{"n_layer": 11, "d_model": 192, "n_experts": 40, "experts_per_token": 3, "d_expert": 96, "d_shared_expert": 128, "activation": "swiglu", "moe_layers": [1, 2, 3, 4, 5, 6, 7, 8, 9, 10], "router_score": "softmax", "normalize_top_k": true, "routed_scale": 1.5, "balance_loss": 0.00222, "balance_bias": false, "init_std_router": 0.036, "lr_router": 0.000603, "n_head": 3, "n_kv_head": 1, "head_dim": 64, "vocab_size": 32000, "norm": "layernorm", "norm_place": "pre", "norm_eps": 1e-05, "positions": "rope", "rope_base": 12100.0, "rope_fraction": 1.0, "qk_norm": true, "attn_scale": 0.125, "tie_embeddings": false, "parallel_block": false, "init": "normal", "init_std_qkv": 0.0384, "init_std_o": 0.0, "init_std_up": 0.0384, "init_std_down": 0.0, "optimizer": "muon_variant", "lr": 0.00141, "beta1": 0.9, "weight_decay": 0.13, "lr_head": 0.0081, "grad_clip": 0.5, "warmup_steps": 50, "schedule": "wsd", "decay_fraction": 0.853, "decay_shape": "linear", "final_lr_fraction": 0.0, "batch_tokens": 32768, "seq_len": 256, "doc_mask": true, "train_tokens": 239300000, "steps": 7303, "dataset": "wikipedia_en"}
Below are experts of layer 2 (counted from 0) of a mixture-of-experts language model. Rows are named router (the router's row for the expert), gate (a neuron's input weights, with its number), up (a neuron's input weights, with its number), down (a neuron's output weights, with its number) and show model dimensions 0-191. Each number is 128 + 24 x the weight over its row's rms, rounded and kept within 0 to 255. Numbers have three digits each.
After each expert's rows: a language model's description of what the expert responds to; "comes before" lists some tokens at least twice as common just after its tokens as in all text. This comes from a sample of Wikipedia text that the model never trained on. Tokens count by the router's weight.

# expert 2
router:144115119127143125109154144156114128147112162125110106120103103135177120131097134140129097130144092102167127154131192115142128101181095108126118127122124139160139108145096168125155151133128080156143132153108134085127105083123143103098136149118129079140123120150110113103090160109123154135114159131127139137122100139127111079117204152149138090081133177144098108103176130123143117151108128163106127145105136082143118122188119146164104145132144152095109198131108142115120160146129153129131100161139098093109133142149092103104135113100132097142159107118116092153137118119115101119
gate0:120147126125124112151120161197137142101118144184087107136129108133115154157144108141138134131149196139130124140147141076161152103140125076142114157118153097163151141095112141130167154136115113117107104123131131117149111144134101154160114124130183116155125131086119089163098106117121142160096169139116118134128099134125156089133143135123096114123131117156104132095117120148124134146099082170148132092103113122177083132116136138089156119114157095053116158183093128106122081134103135137160115156144126084121117151107138125141136180152102131144124151123152121133143106125122146119
up0:142189123153117114146132112114175098180111129126159182132137103164122089124152131151127131125127141121186130137133116151117100155139137121110167108173156144123114091129145120128157143142135083149181156145115158086115100116107164125172117157147145128103155117139153126131131155142101103137123131069131160149141082158082156123156131111139098122129127139131130129124144126167121179124118109135114184121144122094125128127144143154118110138116143079105066151145125130122122141078148130096132131116138071107139142068142107103143124173103130164130090121131095124121141164100133126121
down0:105101164150127109163149134107087166123117128152131089111115136056089156125122109122157128143193136128101118120122157123137106134128107115136106112156175115132124123122114143147153106126133128137111149168141140136115138156132162164141095097146158163127141127114094127158067139066113137103146116128140103125135148141129117133094132116116128117122110082121147139189117104107162089160118101122128067102170106119098142141151139148131148144132091115105181121107117153138185145182150137141094112121141107155091110153108140148161150117114124158105137100117118167165106126118129095102
Table cell entries. Words and codes inside pipe-delimited tables and match lists, such as country codes USA, BRA, No, and name fragments.
comes before: " |", ":", " round", " /", " place", ";"

# expert 3
router:131147107125119147129122127112076132103086143155127166117082144154140100129146155124102080096136131128131135150148131150150145081146137111127158106093125121140173159136103108104137127105115073143112127162126150130070129115121111123142124113112160164116116124189140093133109159105105151116174156116127130084103133147143111102113125140163110148112104151108091150072133111137166165149107136119153129083165122094141154147112091108115172151125113147091173157092129123137126130171156136099150151156096136087129147123135102120157115094106101114106118158126101099152141154099100097155
gate0:090135097092122099164110127149120162127124099104137166099124102116116108143148127106126146120118153134125143145133112154165114150130109102117144099143108140104116138100159116135119125135161172146109101096131143125110158132126162127105150139124103125136097112102149149128149122122162162130123100158144072113076113161125133134096107130127102090175097154141143153130162098122125105157130120130150139184112097120144117146178166126143119141123128149147107101148128162100098126142155140113166172088124141127110067105153111103194088150140132112169117125143157057139122128146202114137
up0:132184158134107122127134139108118159120126169089125120125107152158127125129134112091123155144109120127135093105174100117115118112102141151150102102123125123159105137113087099150116111145159136162150090096117132126090168180123117129103116109084086127125106119164169139098141117172119099137070108121121131133143109123146177137142107113084158172124114144155113117119150113130092109109137150151175110150101174139130101094142106123098145105147131202166160094123140148126151169151108101140101132115138126093161158137135094143148154120138069167154143122126124150154140125120143154118
down0:129121125131118162141138132125160155131157157147144136160098179104139137151112153124120127115140124139114191105126173144153148129118144104122161131129112099100116141126114159083132122114117083108163132177131129095098108137160111129101146102117124155148144134152129122118134136092090095087202177116109124124136142101087153092101126112097141139080115145133133129164130135120120142108171102108129088087099138112102125115142153075108135115124099147169165160065102143151128133059113152163125099148114148108143126133118149105095144136106163109146154121149127135100116138116096139164
Empty table cells. Blank space tokens filling empty cells in wiki tables, especially election results rows like "Conservative hold", sports stat tables, gene ID tables.
comes before: " |", "·", " -", " JPL", "whose", "touched"

# expert 39
router:121108139105137134100163102180148095169164110136129138118126074117120142143163144105098117159139162134120109121099134099122197103193158124119093104171105151150145136133104127085139128131122130138117129169151151104119113147145093103140106131099155102116135104153127119125171183128169114130166111109129122139101104124130165142167128122139131116145162135120101143128097113130121164138112181075143130141108140131141095130093107153147126141120108120139140126096120158090137081142096102156144118154157134125123102123196112088110117143127131153151118174117122145104073149150165131131
gate0:107162105135129137134084104100160129080145150053116147141164129109078120145129117109142078105134110134114139123147156124162139158144116140125141123152133149161131123105115144156183173116157119113111141109130126138150112125153131145105146127144089137156136178160074148097147144069124115120139108110104122129117130168131154113124132124158106124098133132165152125119158093134132147124090182110092109162099143057135136131105138091109122094154168131097114117133127130095149127129119159142153132078096138136148098131132100160158135161139100093117136145156148121146183136123138125092
up0:129140110143139110110124169130170070124139127164177129140138110143136130119157135120139098133151147148111127143163121151102114123152130136149131122130170134120171114126142122169133095092127125105136110149116138151102175112124129103145147162157126114092078155097158116137096148133114185099149115151141127096123130103086160135097131106110081146147130141119111131125137078106116122113163197143104121145171165119152094079084146133122091156119114124136084146141129130115117089127122106091108152118148107142127103123130173084109123145090188123166132100128083106107156127172120130129
down0:115129128145131084126120170127166116089143121093159124159169090158132102128144123114096096110133128140107103121157119187137120108159149154146130102157157131125168142145131117165118147109163146094123130135112176152126146118116110143136145168136138131129103133115168116120109126126172160139132100144144150110155129101095148151086098089148127097078112101157098136129107095124160117090136179117135119098100145149115106101138168108112082146121162126110061094150168113109082134112138105093132139122143109143133111128117122127100134109116124166146175103154148118158160116151067138109
Conjunctions and of. The words of, and, for, or linking noun phrases, including section titles like Education and career, and = signs in headings.
comes before: " the", " a", " his", " its", " other", " their"

# expert 20
router:150101128130104171116116113169106094162102172131109105103102146152132082144112130097116146152102134111121117155128144119147132100146151100123138127125159149124143143132130140108133146132126135083146131150101176133109110095174121131144101198182098155151124117116159134111114140152133147140139150112119168151109113143175161129062162116099141158141144164081117105113133119123124131118121152107138078094112157078133126149110109138114128060104096137096153191131117126104126103093150178139135116150150162118170104157143152114145126138131142125127103119136123131124105091128091149101
gate0:132120100129116114106125133151113136100139096136177129106124106085138078132161144130136113147107116164107185118180106123101116118147163199137116129108160195133139113121183156152145091116103123157129090177125141126151145122121087125109110121112136116125132133109146061152084167113131111143100170109100131203125143132137131141128100114131140116144147126123158135142126108146139138132107132109090125110110143112122134125120143201110111085072123145152146109136129172119139144128158122149132144129108115110111140155091137133172135127151139082115120084118134136096146124119092141136
up0:154116135093124192145149140136140147112137136099140160132144095122125118117158099151167102119037161168103187102155116128152094161113117183187150103099135147163151134114154133163107111114161156120126107152108159098133116106151117154166133164107177126127153109121123143125141168101109123146158164106101158179110133093131142125176140145114126168139140163118134110127095118109138115124120125112120126149127116085151073141125140158160094119129130130141139113101128131137108132146108138107158128116129111120118117080104140131160155142128072109096125111127099119135132100126131130143
down0:126136153108113124147171131096123129154178147123128118129129142177106156126089108157103174145144152122140072125087164120123178131089133108099122141120138046143125180131084102114128110118150130101145170091113128122082113116134155142153154143123088139138127106115091151109122117163103138116125102120153115068163144128132130104104121159132110147131119114173108143144145128122128108129118122134150123134130138114157114148152095093114105173164139116099094127100143074196150137131140116128145114115108149108131093093142161128130142136102125164140140136108104107147112121169182112110
Prepositions and the. Function words like the, in, to, on, for and at, mostly after a verb or noun and before a noun phrase.
comes before: " the", " a", " be", " first", " his", " its"

# expert 25
router:115134142110120126142144137110132104106115075104104119133183159163155121139157069145088141144173125170158115138158077133121098085106131108167140177092170144126104099144086103131132112080120112139112121153129105136166102099105126124139154113093090117136101117129144152109137123123123120096106130065150103107127163077149115131152141139103133118096125121133140084107126101122157154117146128158178138151109120165175124096144124135103126121118142161148113098158136160149126134121124177187108134124111132123092145131124081112163123115141120123141110112111175108137109142153131155119
gate0:166115093172120100138108132139101126177119116094156154144123125181140110179115068088115174147172109142114157163138114159113104134107143105145162114125104138121096084095136149124144135108111145120108104133148101137144150119123107158172097085072154132109120122131148119142143165144096144122160140111135097109142156087165130132076088108111160164116124124132129146128123130119160149112110119118140169155124101120136119095126144142098107156103132143108132107108165153136117147155172160135129158135161140107123153156106184107142138095172142126192149120121143109109110110128143131123
up0:132115135116133125147118175116119131103154130169112139124116172132113134147120123115121161128126156136124114101130124105125124135143160069101089175124186108111115149158155147118148106113144142124103144131119123117140159139154163131154131090131152114074134134077123143130108106077114151099104120105148093121118141146160147170078094076130181129109142139122102118110095123140097126165153144124118157157114137103132149129163124125068129125110127099081138118186153116140180095111129174105139135106135107157139090111130136105155169101118170161128125149120151173114094129160123121161
down0:156145150138138109127154058117160143118174124132127096158128116086152142119148123156115065116092127110133105103132130114147150099147094151140126127143172144168166154120131094138081110135179134144125157106113136082101119113109165129127138158156138146125130117134106111101107142153189122098109122162136120157090125158119135138147149201140112148145126102118105135133146130142138110148155114152061090113122136127146159118079116117137123122107170110163110119139090124151127145155084129102126126102132076140117142094149111122103115146104133118065108111127131169144131116134085133137
Place-name heads. Head nouns of proper names for places and organizations, like County, River, Street, Valley, Heritage; also decimal percentages in census tables.
comes before: " |", ",", " (", " of", "'", "\""

# expert 28
router:154116103129136165168127136144120117121177074122105114164155134114147118086153151137158151100077136126140147106139113095113140168113126158148131142157142147121162103126161124079102087117094141148121143120119116131094163120117117175130111155082178132117132119121092146123142142090128143122093125142138135195090140158158111125090119149082126158119152157091113094116093168116117125105127117162102158142166127113116111170097118140120133085122113114132135115156159110092140125139135151197162140141120095169122117113121099138115127153097120142156152121137161127158137093108144159132
gate0:148130102121097129111174147117129094095096130129145154157103097148115103140147103167107137098161123164080091097132117174089080106155134120109131113086104137169127096123165161084138143135143134087138135120092157148143130106116136134144151162121127115103162099128140098088108103099140172125128136123133146110149110074120149130128113117122114085142105156110127114155141116156191128127102122167123132140116117117158108109114111156134149135106129135118109148078131159126134126124098143122115111105094131108165127134107097144090139173131111151080135138150147129184104192114174125158
up0:115110114144111179104147159112157132127147133150167116120099100155115127122138146146166176125054136129081134137142139149092098097124142132105120138111159126144140105109166127122115121123111127098153135118112168148106091118127112096166133124150150131137109112121112127154129127111143107217096132116150140109121142120137162153146153113151113140116119156120122124171127147152156158142128134153118114127123165154188092111096051150065129137146126094169143128125138144125139126104085113124160069153149130091110137125122114155147162165133120112148136088148138109140135088124174120132
down0:118100165123147130155088121138111156139152110135102131111175149098166136089108164093133133149102111083179161146129117134152181154131102138135147145170119144128108162176106109124127110116099116169104112143173104108109102123130101128131100118116136165134114130146136131175159167126137137121129114149092095149125127134144106152135120141076151157134156112132117128090103148126074117111150114119134136117156113142097124166159143115140093110140134124112147111167153105135126178129155132141114142114142093144095121094163165101151138088101116080131122106103119119115169097165065126084
Leading numbers in tables. Space-preceded whole numbers starting a figure in sports tables and stats, such as points, ranks (4th), heights (215 lb), years (2021).
comes before: " |", "th", ";", "nd", " September", "st"

# expert 0
router:085098124151140111127152138149102092098138132122092124148123095121148120114164138147121132150110078088127126103134087140145116141144133151151159143139080114105179136143160153114119137086110158135102158123151128163112127134097138145124112108108114128134128134157109146132128148115144116158128143172103108161130136088134101156169080141069110136119135136177104120110103162171138169100130131122117113159152090085165149123108083146120142118134125136122121106098157113107102107138150131131143148157113119168127157142075124175121120119134145107124157118183150074133127084137110070078
gate0:151122155082109120122124124124133169116098084105111143130078097083132132114133126134153133174078127125103158152150119130173113178095107112133103104141170118179138112150121110099140096125126102138137132138133120115123101108192144129163146115126131110102123096097139108081146157109164095148112110124132118164128145117147117143119107139123070135100141162129121123065130133109140139118108152142090145122123152109101084117145132113109156100111144120136151134120126150098143122109127089178147049128165118102119115123159162131139124137114158105144146117152171139084155154127153088103
up0:078108124155171160133075106127141133125142149155118127141121116162137080161098084127139126118190118131139105152132101115086146130174104076143149108087165156106125144102087128121113120135092081125176126147113135114115105165123122108165142144145117144115151171149128119148094083154138096151089202152151115136105135168103133146131141153132128136142122140131134135153128126108104117129141077084139127115129131123162131145103137108135109132131122141104143149118128129115112129115110174103132142087124167157159096125082148111117137138132164179129097138130163143166156130094113127096
down0:142159126121100069141108108138146165142132132092134123131135146089127128140144126132151127148078129154153144139117131123149127182072138118108124121132135142156147104117166092106141108150142124161126160144149144105135104111150136129155116128108149092130132096141142102091135159157154084103122114123109154171123160108148111129149124128102104151130145139115131128103150096127124128114122139122125152122155173078087058110152121136101160087079137094140111165169115111106144140145126133175085109117121128070125131083150163117125101144135171107128126120133149171128122190081166091126
Numbers in tables, coordinates. Digit pieces after the first digit in decimals, scores and dates, as in coordinate decimals, 3–3, 1–0, January 16, $15.9 billion.
comes before: " |", ";", ")", " km", " m", "/"